From a checkpoint of a small mixture-of-experts model trained on Wikipedia: width 224.
Below are experts of layer 2 (counted from 0) of a mixture-of-experts language model. Rows are named router (the router's row for the expert), up (a neuron's input weights, with its number), down (a neuron's output weights, with its number) and show model dimensions 0-223. Each number is 500 + 25 x the weight over its row's rms, rounded and kept within 0 to 999. Numbers have three digits each.
After each expert's rows: "comes before" lists some tokens at least twice as common just after its tokens as in all text; "mostly gets" lists some tokens that are sent to it at least half of the time. This comes from a sample of Wikipedia text that the model never trained on. Tokens count by the router's weight.

# expert 43
router:509540531487504527504466476485500525543480475462459469497515530506497487474499466493531535495519478466527484508497474518480514447474474541486514491558513478496459455501492477490494519471537490498471518512457512492467523479467510479461458501489527510492543550474518480482486461513506505510488485507530504479479508510476548481483499502503503498511430508472511502500532496508528500538544458529496521528517465454487481530444517488553488446494488506465492509532484473555487488494525507512505475517522510519489479482490488490520499505513443559486503495496501509501494485530450505488505531477477482496507531545509523469542499555471532487518466525502535514507520503532523526459511
up0:493499480500517527501436496484558541496491457500511508527569518493523502502468494520499506492499492485485529498501525495483513500501505548487500435487495503489448485502513497507503503505499473534434489476490539500447508566494516504502490560503500506500580537498499505482509514491525494468492514504522514540491513456486503506482539511470522500472519482455498498496534547502469561488502475498488510485522511501563500554478530538502416494500532556491505487502511550493505503501492499501493497460495505513488527547499507507504430497507451519501492504506471510496504506504499499507520501524427498502514498483470484484501503425505503501481480472492517499500514501495493493498481
down0:495490512467457477497534499501468472485502499486458489504516521513493512520499512482493498502502498508499492467495498513484541488483494499498525490491514425514515507512548544466519505463503492505499475523532468546513510478600501492483502480482508486499430498555521496501546505500501512495516485528467484493513498514500492516508477509504531523500470519494497519487501486504546494539493461510534478513482501527458537497509446484475501500495442464536498494521493484478518499521482505499504500564497482472495500497520489515478490490501574448519496494529546478510552473501506496527493491543501509515462500493545562528446500511500488558529551496561490489548491490494498478484526
comes before: " |", ")", " m", " km", " million", "′"
mostly gets: "4", "2", "–19", "7", "18", "–18"

# expert 8
router:481519521456508469488505473492469487494464533450470464535496556503532506518510480493540500474472508498531467537505501484516485450456461550501537486520530545524474493545464483543495522498531468518507505488454529489476484500490533497514515467494490517520532534500456489471497490485506523458508474512496485465506543538478503510447539479500509507509477489475491527547502515523497489475535495526498508529511425476516509540440494486523515493491483505509470499503475476533478468541472533507494478547513514504466517499512489526504499490481473519457495488487507527537509478500474508509496547533500455473524523521495508491525507574463523500516532482507511514508485532475519489501497
up0:516490478492453504530493513515487490491472434490500502500526506500494467441537524485499500548508534493511472494464482500494498475500476475537540569528485514500477482506501506497440497480501552500450518538510555501514525498495470490504482513584485503470496482501483497495512565501481500514530499499468498511480538504463488516483452528506516511479517464500525475505498469508540475581499493501508502505499506505501497495508516510441484495450481503467506483526513504518470553505485519493535503529489506524523488502519518502486446494522496491484501504501518477410504483499436472481520488504499528523501508512511485486505466533457499505498511539481479506496500501481498528470441
down0:504485500559587535497499476505496487473488514502517500516549501461492500501538505486590473521493508530481460550483511515519523523491502501546516505494478467510522491502502481505527490457505502499500495523499506511521455475545500499523494518485514430455520487504504552450489507464587501512496487518499483505499497479500509491539506496470495504496479501483426497479460508498506466493496512538542557568470462522509505524492504484478505448525502495460495515531482503524506510522488534499486496520501548493487497463511492492490511498508511470461460452477499525513497510486529476454478470519513502530507495493485525518486473500481480500447509533496500482507492500496469504503503
comes before: " and", " which", " but", " he", " who", " including"
mostly gets: ",", "),", "\",", " 2016,", " 2017,", " 2022,"

# expert 29
router:491508537437489488513502469461497472513515498519503496490486526509483499494530472462510512495494497505538492526519505458547551469497451515489516449504480554509467472522480484520536499488537492506476513458499527531484483495507501480488500487517471501489535503494452489527503461512512537477494502544525538450509524530479489468436502515513499479538501426511502528546528546484496498521529480492501524497488485487537506470504503513494522467473444449504506503491478471512541475486475510498503518526496534467497531483527507513521531472497489578473503484501491506536464470516510511486489530516485481482488525528538473501566512503470519526515525537532546517489468498491487518481495
up0:484502468501498513500442512502476507491501465465522532500556501513510499469501493496537512507536481489504495505448508501580489518498538515441522495510500485487500497505500476502523485528496501495552499571498505422494461478493488521528507509518499493501533506491508518502504500510490497518477499500463596489472514464495459520476518493524501512500499480493518496487483503501475501525504488443454481492519503495474488498515516490539503484547493555529477516496503478489517501500453534506489524528512583499457509468491541486492499500502496499467524510492451500548500504503472485508508501503481544513494465463469491530492503534497472478491503439508481504495567483498544507539529
down0:534499523506476504512509513464535419507471494515499499503502508455501503518483526505485440544488485543498511544508499511484539508490519464499497504505485511514497505495509507506454519508506511509472525504520462498497540502487512480466500497515499493500473529467501489446495487495467516460531487497498462493500508529558516460450488505502495487479521499480501513476498474469506501466462490527512530506505480497466522490476490498511500498476518433485554500483501502456503498533512503555493432488497480502497501510509491520535502495509510500521510498507461515496490502526528511494508487505501468491548557573593505506496422506518535495505505481480532495490477530551497503420505
comes before: " was", " the", " is", " he", " had", " they"
mostly gets: " and", " which", " it", " who", " that", " but"

# expert 14
router:507540547487529508487538469512479516473494429462497490507515493542498468510473493510513528478519485443535516493518491519533538506455469482462556474503515513503491494544487492552494501503512469530495502489513542480490491496512504494475482439509443506514511546526456481514466473498500492478521417502509553481489539555486504496472496468506491504501492465476485540518475523507515484462526508519471477509518496477494511527474515523509517482524504460521480549541519485544480453496505498444500500537480500499470489477538465467510506504493492505485482495486523525508533506495509503523494503506484473486437511476527478455540517499505496542530516514486512498506461506518498499508469
up0:477500525442525496485456491511473510501504540475516437525490513466498509519539517499511516503496462502484512500517526465517510500499482515501451483502504507568513500496502502555544492500541553489482492484520488501479550505494507507506504498566508470567488500575491506499472499486516532478486496501495510507522537566461502480497524503501489451428492448506508495492507499504518480500525465494510523515494500507526511467527494533549523498519455444501444538507509512454498506502501484508500476473506519496556495511470487497490509532506504531478496499479583536520498487492538490523453462505491506499498502513505494497465497501511489495505487507497500501499479478437492517501540
down0:545550468503505484495461533479499520504501484500516493501499496482507490509504500485491501495505525499517494502471460473477456501485515522493485512508471488488525514488498527499503514487507496475575504529494506505510556509501510494489541583456510498531501490483495501499489488527502505573501526468482456548490492507490498520490526520523481495524446503449505493483500513454505505498473489470486448482504497455498499481493504560507499495478502549486507442551470530491500482498491496500495507500502502475486528467502540495505481535572548480553492489522473496475513532507440436476520523554510501478490495575498499495460532504496518544485523541487511498526512511512498506464500
comes before: " of", ".", " was", ",", "'", " is"
mostly gets: " Olympics", " population", " census", " Treaty", " championship", " Constitution"

# expert 57
router:496531479476526475504477465492468490500461482467503485548541530533493502491491522445495548508468495471490502519545478533532443474486506515489518490500515502472496485513465490522499505501516519493526525520488516491489491505497507503459478468507524524530493516482471484460454470484501501465529515485548500502508504508460460511518524525509458505512493472496514547534544514483547491500525512489453490527552467465496520501468526511526522485493501516476507468540437495555494484537503517511503502538507541501446532470500495500539482503487489492504498468482508512506505492497481482496522554483493476456483515533515460440530492515467484523537500533555492482492523483530501489431475
up0:514500521490501487534475490469567478464493510552501517503530549528501515482499501495494492475518504502496503569540468475512533500476534521522555524513491508500496501505491512531425527511503580498487542496479486482490513510532515485504477537488502475561509504527498509481498499484474490512501492502518498504505571499494444517492489505496534477467500477495481482500548495499490498524495451470508515474477493504473570499478539495491498506513498567482490519491476547540534502487484505473527480537485511509470545526496507497516495503536500540478493500498498511515485478469505566513558471500444502460510503488515507455501509493454479527517462496490488514501512512469500505529518
down0:508492460503503535471477491494537468543497501500477499542457518471393493500531483500478481471499497523474486514535502466481506538519505523480518521517543498462511510511455497470529500501501500455495524470499500545501526472520434466498478514468471504516511497487518500500514500525496494483514499485516526479499541500578492495504493528495508525549520509488480505558574512485497483468531501470500517502510492507447471546501504507502540497499497499500491504474500494519536469498457501488569479498496434545521507500530547522447498516455490507509491490535490508502496523499475425539490493492504511484468525491517494505482494504502483501499503500477497468504468531491496492507496
comes before: " |", ",", "|", " States", ")", " York"
mostly gets: " Pennsylvania", " Netherlands", " Jersey", " 6–3", " Norway", " USA"

# expert 0
router:530518512471510506498509492498467506521468470529473505519531528484515475495462486503536500496524485509516471538518500536489525468453495486450503496528492500486522517515480489505489490498532468517500524461429456519464503471461520454499448506503457485473490511442489469475487513519511509469472454546560512528509518541509497477528539530536500504477471485484525515495515536514505481509527501518485497528488493495536502523516507523471529479481497472483466504485473467505492482530443506508513468510483550500490495519564474517520510499487471526472489431501479539525514511536479453515511541527465487472522527511540515506498500484490507527501494525534484528507455495482460523457494
up0:467519491513560492498464496484482496493498502480449499474500501507475506465528490499521525550504501528512507501497491534453556485492521524508467509494474503465473542517492483498525540504498504504443502486504513493504497498507518536484498497471498592477491490508447492514515500505500493466497504507530468502509430501529500468498581499498549486498531471504515527567502512501546503511510542504545523495495478503517500526498520500490493493500499494472496531520470495488495496500540483491510494511527465502506495516491463513500501509468518487500468492484535565465500539557496501517524502506494486440491575508516458523428511504491490498524502484531499496470499466504505445509468
down0:482499465510506486503494492544461526537499506495488497480485515462495500512526511501490496489475539500500477519489465488493503520489499514484507498506513502495559549511497561507444503499445515548497490489517504536493552501495491458513479500496450544527544443492500422486502508485500490503458506492503470509531496460497482437508481542503475482512458469500454467464532503532486507476491503503517503501502485531517520514533504496496487478471525519502456507521505496527525508521494500469499500499450504509490494461491483493499527478509505513478527494503422486527520511501484373506515511497519530498503473463503497519506496499499510522503473521508530531508508485534515571512494
comes before: ",", ".", " and", " of", " were", " in"
mostly gets: "s", "es", "ers", "is", "ies", "ities"

# expert 3
router:506530521453520494508522486468513520509482483464462490540524521511512472518482482456511525482493519464516498524516457500531525468466473552489515468527525510488479474539472484508503545504503493517454520484484506526475498480495513484500490511517491519522496541507492463498457486511505531465505472534538532499490522527482499488496524532524485530516466485492514527511518536485539482517525480465480515515498454482515516534503506529523514491502510503481502516532469479552515489513475533506555461513484535495470519468514472489536515504486484521470488489480475510528530472569489465514518534556476475481480504533501462465523508556456517529555492536525513505473484506478493499421467
up0:469528501502482468490500500498530464492535479493492499510505508502500486472454457468541498472545496467561501532494509505471551525500503521500506428446509473499472492515522512487498511511483508498497525462414533497562507506456570466494542502503496481488502474507498501485529491489499500513506502520506571511498540504507513545500523539490496511497478500527535518522500505502490451500491499477499565482479534557483493557484499559504507488479457500516507498534491459474465526537503535501508492499488526470545520500506519500504572494495487507464504500494512526510491485493509535494496495481514498500509494513538499487498506476507480514498493533502504497426492489469498491481466
down0:476520505478500510465529453499532478507494480498535492516499488524506485531495405453501513497490465501493533482476515499461510501480490505444498509490535471505483463500515500512479498478498510498509498513578500495525519504570493513513511470518503454434502500505479507454501577435502473539504542502481466500525473522548479501493568484513486488532463546547503481531488503497517532499469477513563541492456549506499503499483467481506512533500503490496505450495470561513497513494503511512474492507465488461502497482459483516510502468516488502518472500500487500497499513543499493519494498508507521489498500510552501503499475491441504500495500520499498507499467511502516473493507
comes before: "|", "-", ")", " /", "N", " 0"
mostly gets: " Nominated", " acres", " Won", " mph", " Result", " MPC"

# expert 51
router:499534496479507479510520483466513506515491492450465483540508532515519498518474468456525534485497519471497511493528473517514504485470496582524509458535523524491459493500481496482506531533496498503465521470478536544454496493526516478491463530494516517510493542512478467488463486476508566485511471514525528491488520525476502469478522525525478506497469478491522538512508507478549483492495493475486488519499486458499523518503505534526521479496504492478513501530465471547510490514494519503524442502460526495467500474514467494540503495485487519500501483446494501536528476521491472492510523556503481503477532524511510471543526568479522509542505544515505495474486511504512481404493
up0:478481499509525473547496496454522472505513478500504503510499504504507453468525500508511520482489493496499491509571496512513494532487480485565502497493506519504475493540523540443509476508510430515565482492431522492490507512523567543487454501486503500543487509499508516475498501456550475498501484497545505534508498504431512488500525503491520509501501500500491530503503490509467524457466502498448500565488493480509512562479570498506508510473483508493501492521432491494496526496516486515495486444517493512530532503491501500474473486476506523503485500502500494504489492506481493496567516477495495444477506559505517500512475519506556494496473500504531538497474472484505487502473
down0:494504455474456530492528499440461538473520484503458514487499512528540491466509463475493504486479518493481451511536500502518447549445499504518489528505502523453587499545505514473463504496456493512517516497528488503494497501495499495506460482500517482502503474507501501483494515499514510493507538498494499512490505500506509497489485513508556516504506501495480501493490502503458510503509474504501496543536446498472461490490483508500493506491453480471501510525491496502502506493551443483515465508534488583496504503475535456481512491550487495486453503489492490589571503526500551522506510502543502490482512520524507560484495493506497500499512470498509521488492513519498502551451
comes before: " |", ";", "|", ")", "AR", " vocals"
mostly gets: " JPL", " (0)", " ROU", " ITA", " ?", " BRA"

# expert 13
router:487506532465510478540496502469466519485517504505494494507522538472505472522520485511510532485475545480533519535488488443520505467485449503477463480491511555479469470490498505484524503453554469523459513471489478539498470480494546484456485536520459500498526546476510493489508489475520518489508478522486567514536516527494466471435526516488486499538458478500507472516508503477533466526500497489487510512517497499514483512485507530517480502470516474502484500502519500528533501502474492493494465515518506485480470473503476484487519499497492523467488483425509521534520498580503501527505484508502469489486501508520457492523577523456533514508530497511511507490517508449527506445479
up0:543545503539492486487496487501538501483502502477506519492474509522531491535500508467488551500526497466498496499499508471517466502474545487510503493500515523508476458508502507557537423476525531501515494499461504501456499500484472526484483492509508508491494430484507516453420503461516495494498461500500502508485494511506523518495462488474471500499506500501517518500477528488433515483482488498497477508516492467497432540543465557526502510516496502501421496538479521492517532533490496500498502497487496519486503537500510524501497500499543454453478521453478497501499561512503501530509491495495526453501482499507482467501498494499464436530447509488500543487509511490498438486500
down0:486466500468533527461478503525468482496476503538500460449505517503468505493512505498503513501461546511522497497502485524470500503542503491492514503498494482489507536504500496584506521494497471442501500523499472532549491491414502497529503507505496527500498520547574530498496448476495490487498518495501519531497519533499500500457500503502501498504531473507500537502501499445496500493497506504508497445482501477501496491488505510524501501450500533547506503496494426510508499477490528472531513512509519483519492454498502536509523535531490496409530518495529458540517499488487510511503522498585468509479487497503498477511503473473464521497469502484513491498566500454499495500463
comes before: " the", " be", " a", " his", " than", " as"
mostly gets: " into", " against", " between", " such", " to", " more"

# expert 27
router:502516526475531494513502442469447523477447484507483486543540525520492493514480495503515506501500503453503521498533498523521548508460505511487533493503518515497485489530484481515496517518500512517481552496478544501497517490508515481469492484469484521502515544508501465501448512499514508478542459523510495485493539529460519495478496472515500519502511500475503563525490511497480511474480499476454496498509462470503514508503497508476513494513520480519531507507460500544492481509478527435523466525483559494468515476549445489511502488511513503502480477491500516474498489491488477548519495511478487484441508572497475440502521488489515577558500553505488512495472490513473467456459
up0:475499462557470517524479543506503518538418465499496501500514500473532502514469503461494507529447503532476472498516504497502524472504475473500494502501498500507483537501462500489486505415487511499461504507514513493503468501461567500586500470495500570493557499483511501473512430508501532480489490498502525523513489432487501533482503500478482506510489586482539505504526424524503500496524483514480464439533506496495510497488515500508503508453499503488457511481554512514464485478493504509501503499526461512511494525526485511486504494494477495501458505505501500487495521497494513514456499515526506518501499436500510497489503501512502516491500495500532502530504501526490502504523
down0:451571513571504503526530520533470463500476488502485503541564516497472499531522474495537514468476503546510534524484509465486502499546504487522483484476462422491490511517522503499497496506518477463511484510494537465495498505474468485504501501520507498508512517530502518487452497493465512496501483481542508498508492516498455502497505497474542510502501483447503529499447513498446492480501485501504524522543495472493498462438513508548470521503531543517466521506503471494475512450492523495498555507502472497436512519501443506542503540490499477521504528485540508484471512459523494480517535481490492497497504514488454511546498474493467522506480492517476473505516530514477479484524
comes before: ",", ".", " in", " of", " (", " for"
mostly gets: " Series", " Records", " Award", " Cup", " Studios", " Affairs"

# expert 48
router:520481482501517481568472461470463527524469491473516496548506473494491491501477473498485493491490520506530543495540486517516524469443465538493521482469509493495494506500477506534483490502494495514479516495503538505497482489513531484465457458498502500498506552503436485498499495531505488468540478502532560518509557534464472467462529499512482520517469479486495519526516521485514495459493504514477527482529469470489522515490485509499537487521527441494510526537509469528510448535475512473485466558486508503478488457552480464509482502513487500518496491509530525534516465519517502514530521526487472475410505516499468480541534499491505534521505536530520498483495496508509515468491
up0:598503492497476555473449505498501500497481423504519493515504498533526490512496498470548454505510503493496498488496501525535578447522496460559509519519498510484497489514520501499490451475470491487472519500516509500502488504504502485500490500534518501489550485455501509576500510547500498479496472496518502505481489480477483526500551500551549540509458486493513525510490496487499504499506496496530483504511485475496507532493505500528460499497530484489480527518480513541557505502488511450499495518504464478480494498499485489473495468463540521540463539547454495478499492500501548532511499544498552501521502512477462492496519479490499499492488493445486524457488498486510496472512
down0:506510523522516481521505497408460570520492503493493538501498495505480500516563494510513439502503482515452502499487503482494476544500495501497498499492513501500543495521514462499510491490537560500511499495481480501534507537503527511471508466487534507492491545521509482517509548437512491494528498513505480488547447471488533495491483506501502482515510470519500496507500514504502529540464500525489504504467502516499505464465499518509546501510516527489443505493430499483520490492493455535498508526498500488518463504486537478507484508525499455494502498490476499493485473502515495474504557393456524460467491528499513482490466483554465529519492518485500503508553519509497533509499
comes before: ".", ",", " and", " in", " of", " to"
mostly gets: " cases", " Representatives", " politics", " schools", " countries", " communities"

# expert 53
router:482522543451543484512512495469502500505488493496475492511515519507532509505487487492544519510499523471509454552513471449497500458499491503485520459489527540492513481512524506468553541509554497499464491455488511516482479480501527490478494521546448518511524527430523467506486506496504516473514449509529541508512518492475495446446495488517503505534491477460490535496497542491545479501536482502488519512487467481544508494431509526486527500473504509487497513479487508493503498520463515499539494525479489492477527489494501499505577479489489539488496469502492497470500520531495475500527524506487469465507528516509491488510513518450500573523490553534491504521488535453526507486484
up0:447518541520465502509504487501484489507499470516496499446576501526498506553496487495513499506479522454543504529480468481499478528510450571513519502500491485500504500501492504500501478542437546492491503533501524507499493514490504513497531516512460513468551439467500525501528466530527475499503454448479572461511485500473493491494508547485508482500486468497479502512507517501504528494507506505504491500524495498488496454410459500540485498521500499492544506487522425514557490516525506499459499484497525498510510477532434504543498497521504492499494522512525513500500501501485502477428513511496500501459511500513512485496501531506501490507503501492486496499497546473524482506469
down0:503471520489523493490482554481501498496504484514509493509482537453521530495529462503472466499500512500500479494505507510502500485504530494562499467473522503547536457499465544501452515503506465539489496517501523484504501533538486503556501495489542414463498489572511466503453491496485502491517463500501492495500531494529517497511507524506498492485498501495491454519501463560524504503502489500502491498429477520492499500552486501488476470543465480489499502515479505576496474521488490506472490481458464519501490520502519492468523516512489508449532502498478516479479561563491525499477503498489474489500514518465569537510519501482509526495504506519526547501481465478498457514499
comes before: " the", " a", " his", " well", " an", " its"
mostly gets: " as", " for", " in", " of", " during", " to"

# expert 15
router:524523505486501470549519500483489518497497475479471480532526560504496507490513506434510529501474487477498535564516486533502494457436506530470479500524513518475493494516457474507523571478504493504506527457468507491471507490437517474484467481524490486521545536514514490476479463502519531467483516508512572508524469557486498472483516508502494520500483476498538511490498514510512479502518483443507523530502518488517521490461536491525508487483527472492485503560508481544491470506493513519526457481484523500531500511472510518521495505482475541496486499479493511487485502528452506520481517497442493483481518521494469458492496528451528515520498546523510463456493524499477540484477
up4:499482511452497523496495536537497518497491479495493476505539504517448507500500502501506498497512500486511553463501522519482472484498559495500474494461485497523499511502495507499496499499493504538500527458502483520496551485499495498497505502498498499498496475485509465516487495520440500477502481494476501498488468514461497468538474500500503556499487390496501500500502488512488517487545502497506505523466505498583497497512504503470517468488495476499438474485493496531531508464492435490497496506488503499466499512480563531499511488477489479523466558516458483496509502488498503566511454575550484494495500543474505473435528508509481499490496519556521549514494517526516495502546
down4:499507545503529491443513503509470492468523461496526536500489543500481513512507465469455516488481512511394493514504486497492495506506468502499533496510528497501504469445499504502521479494498481492469482536486488527599473510509501459548455485513521487468500486500456437462514501461504499475479505493513497534490479480521478471505492496502511521513509516530516487522545501503501552504555468492500532478475517479477491497479482501505493469518498529511545502501495520555523486498506499561502500479519479544494503510486501523503542488500520506518511493451536541466505501476511540479483503495485483496542487542502468544520518477493494466537485528464457500503504502490516499494453
comes before: " |", ";", "th", " May", "%", " /"
mostly gets: " 1", " 2", " 4", " 0", " 3", " 5"

# expert 1
router:511544523509492458518515452508476484501437515486465511529483487530501513508508525473534496469476528494500490478507505481514515496453486516515542481485508568488487516497492485522495507474486474532472510467500519505477480499480527502483485459555551510508453517476477512489474489471510537501555460544485527499506530524512497461506534494510497525535508501531493536495494502510540490511507508513513510508508492475500528551459511513514520500517487412477456488515448480506543506469479500485523471484486504477475508456492487482537467514497491501499525508476496506498493484522517483485520541520487482503452526498503513516540553528475456542531552519486530511456464538512506525455468
up0:494506538494493501493436527506505486500532499493532494469479493513502517525519542481503551506409531509508491509503440479473490516488486488502417502538490504510484543423484458476519499490485507502522504500479536501487519491500501498508499511505503526500469502481516437496465497507492574461497543455494519503504532499491444501510498525504495536429518510559483525471495494486490439544497473521488504521495566513499503488504483559501500533467492543500510500476502493502491461498433477474506499499485480492497493495454460485513494493503500517476457508512485552513505511496507516543507480508486506500537470490495479485520485510502480504492501497511531514518517477487490504503499
down0:498460555530539489499505542541504511480500491502484500564468505497511513469513496507519533465501461456498495506501515497504523497503520515506518493522430465564535568546541487560470506496484496486501505500493507496515463467496517498459487512510433456503490494466572495497484500523503507513497501513487501495485486501516502482479498458495534496443529469500534498530498506535500482445492486451502483533534465506431498525528530483512498499496507489487507477496537489501489508502460523528505498496500473520497487514517511499498488506499526486559526485498498508523503496496498470526506494501460479489465478426487469501507535478497557496509499582505497477499500506497480500513501
comes before: " of", ",", " and", ".", "'", "s"
mostly gets: " people", " John", " member", " William", " him", " son"

# expert 31
router:485528541456515471507494430493490540504505450443475497522519474478526488528489480505481507476480522487539496501497502515510504512449487499504546494544536527479472491497491493515501505519542494562431505520519523522483515467525490468454475503507458578533518528518470532458498493463511492485528456497499528514512528545496523517459519499499496510510500523473523499539512508460491517520487462511470503489490454474527514512471515519510478498538476483498483512523482506498495502531492489452536454531497497503490521456518460490526479478509504478495482492506457489523508494499473501527479502481499514516459507551539512469516489491465488516536531548499510499476513498474487530463456
up0:447514470469498442497496518520491540495504499494508467529509532489500491503497495496469465500530498501519507500490507459501493518467494451505524503480495484498489557504503502563498500494490510514500505508501484517498488507494470509492487527525543532501478496502495522509499435495525536531551556491482504518477543499520496482498509482529530499505544496485547501544498523519517502457519494513506502494507447504529458446493470493479482505496472485459497491586497516509546516487547525479523506529483540502461498495466489501497499490554501496520471538481507443498500468527450501487503495507512505512444503551495448484527500509457508496504440509483508540493489557501496541533466
down0:528518507496513503488486498497500469499483518508521465500501528500507474510497501504510549491516531484502495571481465499504509522544489509525490429535500512499514501482555516500497501500558513500538483493517478524501454519499508492517453515513511504503551460481554507490497505567531517484508499460498497449494491517489502547493507499473494551505514492504468523522475497501509486496527527504506511504507513516502494502500429466499500484508499495502497498500496514507509465496472507490437498481489503496495511502502530489496486479564465531452488465475551500482480491513528499451511489494471417473547516503389503478515448463484459519507500456499495503494516492521499470509494
comes before: ".", ",", " in", " of", " to", " on"
mostly gets: " largest", " highest", "year", "based", " main", " own"

# expert 33
router:472545553494478458509513448451440492500511483483463502492518528490494507560500495501548518487517488474494496526493487437476495488462484506440525494511524515467484470536493479547504534493529482520446497482501497537527513482492479470483472474555501497491485516479510489468491466498527519497516495503477524510536532500485488469531497492540505500516449526476502488539555566498494477532498505462500485495504478501520504536505485489506538493490502440505507495488499509511525485500489521506513456498491562496477493499485521468515506502501507484511481490493468525520550483533479485541496527493497484521482490545508526467483560565493513546524464517505509518509505529485477481480468
up0:520496480484537455459485513499502498575490492539462517515507470477506499560500505465562481504498489498499481544485509451493487511503498493480479505497502487523455487477500510508518499502492493500448516491494487531504546494502504476480487518498507504479540481494497481517480491534503496480508479516479500480513532558505549502536506528525550507555505567500486496512515507481494490505539530471503504505540482497495503500521520512498528399546535424500521498500529511469502521521481491506495492507490521473484460501498509426497499517546515521499505497496476483466515500531473487513513486573490484497481494524540482500531522462491535433500499499479491510495489502505484498495450
down0:479537498498501486500560521436512503506475531486500492503487500501503440480521500486489507494537542481505512471422502502517458474525485517462468492491528500504534450494487512492486497494501514510502504481510513502526505486542500506501504499496521463483495492503504540480470513518544537504540502470482500524513493481486476508501483482537550534500474516494485470499495487507502512498498488498519535491500495495556499491499516471514536443516502490531490494506511506595463521507598501524467498519511462517502492484473492590487519505476461504479506503505487494460465479499507498501501478486491528487490553501501504428463515530509478510527490505523495501514520518495468489576501
comes before: ",", "s", " and", "\"", " (", "ed"
mostly gets: "al", "ical", "ial", "atory", "ual", "nal"

# expert 20
router:473500554460517483504524444451469548492489470492525500533502513522470490491499493499503500507485484479485475530493501528492535488516489503517534446522521510498487440513490489530558498488514487497466519464509520508487475497505506511463497499554476482518538512471502464511486501532467524488545450541518536499538516522526510482466499515498487508530482445514510508535485532517482511511522472453488562507510505494525485501510488513505527471490540447473516505519489469505531467522462500479493487555511526476497503479524506474525518496535507491506471500453446506537509518538464489496498502478469474505486505521481472463536513519468518485584463503497506527503477493470492494459478
up0:574503473507506501519495518490567493500470498506504503525488511479485492483515506486485479503499564513536499552562502494520508509508495500503500502483499474488447490485496500505507477517501532586497554491481484481505512536478513432513515519515481491509482495499438499540578468524501550495458520524511484533508506491486447521491492499503497501505495497487500530523483440498497517499472490496542537440486487543549474526516499484518519501478511520501501577485480548473528484465485506499533494502502512450503491496529487505499522500491473500452503500461500505505493523477468496492529501532498479475479496423467542524494482508495494491482514500488516520506494518513495507499528
down0:480516500484485497481505504481420504484502501507486466440475507482500500487511506491474484499485502497517496480505501511493513524490500530500502512552525475501465501500497532528495460517490505512492526495513499499482507489495463519515472478524501514481507526513535519506499504549435506478533504523490493541491454539525536514502513483513493563504511566534517466476465503506511507583524452492494472496495445454449497491481510487492480493446496485469499491501540430514523473530506495468496501535520500476542503532504500480495491503512541442528502538510497500502515493493516492492444486513489498506579503557498510504549496470494504479535521508500489436507500499490551490506504
comes before: " the", ",", " to", " of", " his", " after"
mostly gets: " after", " this", " before", " under", " there", " during"

# expert 28
router:522546502468498480518531461482472509488474506444468487486500521550505488508488500514510527502485533471474512460519494526492522487499490494500531488471524483452500485494484481537517555501489483538460507519458485517485509501512518486466498470521499556501490524511500485443476453524511536471515492542488467505499470523437502500516519533538517515550476457502539540508517524516518492505522493501508487496496458484502511534528484542490533510511488486498499509532494491518519473545477525482545443493521525476502504461519472495543495480469512487483474485490500497464518497543467461546531535548493481437484542543498470476535516497505528519523518516520495488487485513534505515479457
up0:485520482481423501509490502488485463564497500504536521501574478490510490525518461494497525482443494519436501492517512485512517449474500524508471496496471502495502501499506499541506504467502494543490500485502499487500498484497509487496525513558469508491503490507518482504513488500506462521519499455491508513550454497508505497574561504505493489557502498476559493466512470462497493488514508540493494483481465500530482499504500528505492495496501505449448482511516451483538546552502478525513483499536488503521490486435560496510500475485523508501452469476527490537499496533508497537539489513481541489500477447484483528498497494499559499496491498495519486512502497503501553484485
down0:522469493498508592471463483493498498443532444490491492509511529484493526441502474529511530478533528487530492480500413510444466523500499481528510500500502505498493513482498526504496507491494489506497513495492575470488522493501520483483506522454501515507498535506501527480506512552523494488488532479482498501450518512499502487496502491484499541478482493524492459515471554525505492492519501532499527511489468503490518486516474438500495561503548493518513497486491494518502452495508512485505551521507503515495472560539475506494502519493513500522522484485510521482537485488525557454478524510455506502520492516465501452548470497494503510496499506473530503514453502543486495527555
comes before: ",", " |", " (", " and", "'", ";"
mostly gets: " Angeles", "ford", "ville", " Jackson", " Avenue", "berg"